config.yaml
d_shared_expert: 0
router_bias: true
head_dim: 64
qk_norm: true
tie_embeddings: true
init: "uniform"
warmup_steps: 380
Below are experts of layer 6 (counted from 0) of a mixture-of-experts language model. Rows are named gate (a neuron's input weights, with its number), up (a neuron's input weights, with its number), down (a neuron's output weights, with its number) and show model dimensions 0-191. Each number is 200 + 30 x the weight over its row's rms, rounded and kept within 0 to 999.
Before each expert's rows: "raises" lists some tokens whose logits its average output raises strongly, later layers aside. This comes from a sample of Wikipedia text that the model never trained on.

# expert 5
raises: "ck", "cc", "gg"
gate0,217,143,201,169,216,182,213,248,211,188,229,222,184,239,250,218,234,209,197,156,175,191,242,194,222,204,214,201,239,150,242,221,204,200,197,229,221,240,173,233,197,189,158,215,224,183,168,223,203,215,202,169,202,190,213,199,249,119,233,226,211,189,158,233,195,186,167,224,180,184,277,224,184,135,245,159,210,212,151,217,191,134,211,215,191,236,217,141,178,178,165,220,184,175,214,151,247,242,261,182,230,166,181,211,224,217,209,145,145,236,177,178,217,236,241,201,182,222,204,179,205,170,158,212,217,220,207,183,187,236,186,139,116,180,217,256,182,200,237,218,236,204,215,204,180,189,271,159,158,222,201,211,228,223,211,178,224,173,216,198,164,190,164,224,230,151,166,206,138,200,176,195,158,177,221,203,231,168,199,200,211,215,174,207,260,185,198,221,209,214,205,244
up0,218,212,179,203,258,215,181,229,169,162,230,225,202,217,200,210,199,238,145,125,186,244,190,204,167,225,190,190,178,201,208,256,231,201,182,222,157,178,185,223,250,249,152,206,179,214,191,187,223,220,152,244,169,171,206,200,234,184,222,241,172,207,236,155,221,138,229,183,210,135,194,170,227,179,225,243,212,195,155,181,179,164,212,165,116,187,199,192,165,181,214,239,180,159,232,190,123,199,200,196,203,172,206,222,208,186,179,177,185,242,211,257,212,164,183,215,182,203,248,246,221,265,221,151,206,138,179,203,200,220,235,192,173,160,229,209,229,216,254,175,171,168,205,206,208,187,192,221,188,233,231,229,219,205,212,198,268,216,200,173,182,258,216,215,218,193,192,215,206,221,199,241,166,270,189,153,219,215,188,153,252,175,151,181,240,210,165,227,167,207,196,178
down0,152,190,176,227,217,180,212,213,233,191,166,244,227,208,162,168,203,250,270,230,174,212,212,191,244,204,246,207,174,144,149,204,157,202,207,224,201,130,239,207,124,199,207,245,225,191,233,200,191,254,190,199,241,192,176,196,161,187,183,225,219,218,240,167,224,201,243,222,206,256,198,184,175,191,200,178,183,197,201,234,265,251,214,215,195,127,157,222,178,229,175,257,182,180,211,211,175,165,159,189,201,175,213,194,188,187,172,166,154,149,226,236,201,206,185,212,166,207,153,163,220,198,198,200,214,162,200,200,264,220,253,196,206,140,188,142,186,241,204,232,167,161,169,161,204,222,183,192,214,229,208,161,190,246,166,215,122,170,196,225,177,185,204,216,207,265,156,198,198,258,196,241,216,211,206,196,197,206,221,226,177,232,169,160,218,176,217,169,209,212,160,175

# expert 3
raises: "e", "a", "ke"
gate0,201,225,264,216,189,160,251,214,182,206,212,183,178,239,171,215,250,208,174,175,201,226,201,209,244,242,191,248,201,181,187,181,206,188,182,196,204,189,225,239,174,222,223,193,158,201,229,150,207,226,167,124,181,178,200,230,155,181,182,176,194,208,192,145,200,188,175,232,196,190,202,166,262,196,170,226,146,221,198,166,226,213,183,210,237,224,207,253,203,238,195,191,217,213,198,260,193,175,201,173,215,179,212,208,168,225,200,215,151,250,198,215,119,179,210,213,216,144,186,225,246,145,245,194,193,214,215,160,251,206,249,217,230,207,160,206,196,164,205,183,240,211,139,164,188,177,221,211,185,181,177,214,175,192,217,233,151,230,242,176,212,219,191,256,267,227,205,210,222,161,273,183,180,161,174,268,200,222,161,285,169,178,198,169,162,186,194,180,218,143,213,215
up0,192,198,245,167,250,180,218,206,153,195,151,170,184,203,226,233,165,215,132,229,216,216,191,231,201,205,244,228,148,213,240,189,128,209,243,161,238,196,214,209,187,191,195,230,249,221,232,201,204,221,212,223,182,217,193,178,217,207,198,264,174,212,159,220,192,192,219,210,156,145,126,243,164,252,256,181,213,197,170,165,196,209,208,172,156,147,167,188,209,177,206,163,196,155,190,147,209,225,174,216,175,190,192,204,206,221,205,203,192,234,222,219,189,167,148,224,220,143,224,166,180,236,140,173,181,199,270,205,218,196,167,248,221,243,198,191,236,195,148,206,178,171,179,229,162,271,243,201,205,175,198,193,218,198,200,157,231,161,174,243,175,179,216,173,173,197,213,194,182,201,177,191,238,237,210,198,194,145,213,189,223,246,241,196,247,208,252,189,211,220,276,219
down0,237,238,204,201,241,207,180,179,196,215,215,270,246,116,173,247,182,179,206,210,231,216,208,196,195,240,227,157,243,131,211,218,181,174,237,185,229,176,217,177,184,183,222,210,213,184,174,193,258,199,201,221,171,184,219,170,164,207,229,214,216,199,206,215,179,186,257,227,203,168,224,196,195,138,244,202,238,212,207,218,202,210,156,257,219,215,161,196,207,174,227,175,211,164,150,193,192,196,186,275,221,168,200,219,222,145,240,248,246,204,153,157,182,211,222,196,194,182,215,160,186,173,153,214,159,227,191,187,196,210,202,210,238,202,199,134,172,115,235,196,232,222,224,206,213,175,185,240,103,195,231,211,179,195,207,162,196,200,231,197,252,203,134,213,254,208,165,184,216,207,209,200,196,186,187,205,249,161,187,219,207,173,221,119,194,181,192,206,171,169,238,222

# expert 4
raises: ".", ",", " and"
gate0,274,218,197,187,237,155,217,225,163,232,189,177,196,181,200,243,215,224,228,150,248,190,213,224,169,215,181,270,186,176,184,195,202,163,246,151,139,202,250,267,209,189,201,230,237,213,225,256,223,231,162,144,155,204,196,226,171,233,213,208,204,157,204,204,206,137,172,240,205,221,190,219,211,163,210,132,207,205,177,160,216,208,198,247,220,190,193,233,235,195,253,211,179,205,175,230,166,183,132,204,147,193,194,137,214,193,246,231,191,223,245,189,213,204,202,163,227,188,186,197,228,180,218,264,208,205,211,218,218,248,246,218,213,142,204,190,202,214,176,200,226,233,170,219,233,171,209,214,185,210,160,179,231,215,164,142,256,173,196,239,216,147,220,191,245,206,159,174,164,223,171,256,174,148,229,203,163,200,202,228,225,184,213,184,222,193,223,218,173,185,169,198
up0,198,157,209,181,186,195,225,198,234,201,186,218,181,241,236,231,203,197,161,257,187,262,232,218,218,212,213,214,208,211,185,189,201,216,202,195,217,147,172,201,218,204,224,179,198,179,169,209,280,184,259,149,247,173,228,221,208,201,217,209,207,189,259,129,230,159,241,198,244,196,189,217,170,196,209,223,219,136,144,216,175,225,189,222,219,222,156,158,187,210,200,216,188,183,144,166,143,180,216,183,244,205,235,182,190,200,238,203,160,218,234,199,165,189,227,203,132,186,212,178,199,181,151,188,220,187,163,174,214,200,218,214,150,212,253,157,255,222,223,190,243,166,178,187,229,178,225,160,214,178,207,180,206,219,243,133,206,248,238,260,194,190,175,222,174,214,159,238,253,193,200,178,152,151,223,228,225,133,196,171,158,227,230,161,201,149,194,183,234,217,238,201
down0,213,150,241,204,164,222,191,163,214,209,195,184,201,210,253,185,208,164,224,202,185,155,161,231,164,219,221,257,188,168,202,183,210,248,241,188,180,215,199,175,209,193,236,221,197,161,182,238,233,196,136,178,190,202,227,172,228,201,252,239,218,228,231,183,241,196,234,176,171,204,211,192,212,158,168,198,184,176,164,233,133,185,129,211,181,160,181,229,195,219,239,170,244,231,208,157,184,163,235,208,263,205,183,202,190,238,208,194,246,209,270,137,156,192,196,180,189,217,195,214,150,188,234,220,209,220,180,200,213,189,246,216,215,198,178,199,231,183,203,246,235,186,176,170,206,183,200,157,187,232,222,176,214,205,229,224,122,194,255,193,192,169,217,179,186,230,197,234,206,215,230,200,207,171,224,194,279,119,175,191,114,154,217,229,185,178,207,213,251,213,163,149

# expert 6
raises: "nt", "r", "rd"
gate0,154,158,172,226,225,209,240,168,228,243,202,231,259,226,183,198,223,223,172,220,225,198,169,198,269,236,207,199,198,197,219,168,214,215,206,231,212,218,134,175,186,159,222,256,244,216,227,251,192,179,224,189,245,237,233,278,178,200,164,199,204,209,233,214,196,210,172,166,200,241,200,201,171,196,216,218,187,201,217,193,238,166,219,166,214,231,167,217,185,220,155,198,206,190,217,163,181,251,210,235,199,211,151,185,242,174,169,171,208,160,192,220,182,158,222,197,182,211,228,180,191,72,190,210,253,221,150,170,198,246,150,182,194,182,168,158,196,251,202,185,199,262,187,157,214,230,219,183,171,170,236,192,185,220,200,164,220,204,222,199,192,161,208,152,211,182,173,260,229,260,177,154,221,213,183,189,239,242,195,178,221,165,188,178,159,165,173,186,152,188,185,196
up0,166,159,223,195,191,188,191,184,226,179,240,185,188,149,225,158,191,206,167,219,149,197,237,218,217,210,196,230,160,215,210,206,180,193,184,207,242,154,203,231,239,181,157,237,227,183,184,182,224,249,241,189,232,188,177,185,240,254,217,165,190,252,154,177,282,229,228,237,147,230,235,221,187,170,180,172,234,154,242,223,168,195,172,248,201,205,203,208,183,217,239,177,189,221,168,212,136,229,216,230,202,194,215,213,143,238,190,209,208,252,231,228,219,219,158,231,158,196,198,199,235,171,191,221,175,205,198,168,193,202,203,214,244,159,154,163,181,174,184,189,227,190,196,198,259,188,230,161,213,239,163,202,203,130,169,241,150,202,251,210,223,158,220,170,169,150,225,201,272,219,166,210,173,251,237,182,157,210,194,199,190,172,192,183,186,124,175,163,183,169,207,222
down0,180,215,213,190,203,191,212,214,185,174,223,165,149,271,209,202,264,251,205,186,170,233,190,228,198,213,190,147,227,241,208,263,238,170,201,155,196,221,233,181,199,206,210,200,157,191,186,158,223,210,179,231,221,182,110,191,182,204,219,219,205,252,203,185,207,183,219,264,238,147,161,218,246,232,170,219,219,192,237,184,203,216,181,188,173,147,249,208,238,221,188,229,167,202,244,217,246,188,243,152,192,159,199,168,191,188,191,182,134,214,156,182,204,190,205,186,225,195,202,158,169,205,153,217,193,177,228,246,153,200,216,220,169,187,155,195,165,242,179,195,217,150,189,191,217,196,175,148,238,243,226,204,217,164,215,157,174,228,223,159,219,167,223,217,216,202,179,190,230,261,232,223,215,198,174,151,153,220,258,262,192,196,219,231,195,191,168,132,198,225,232,164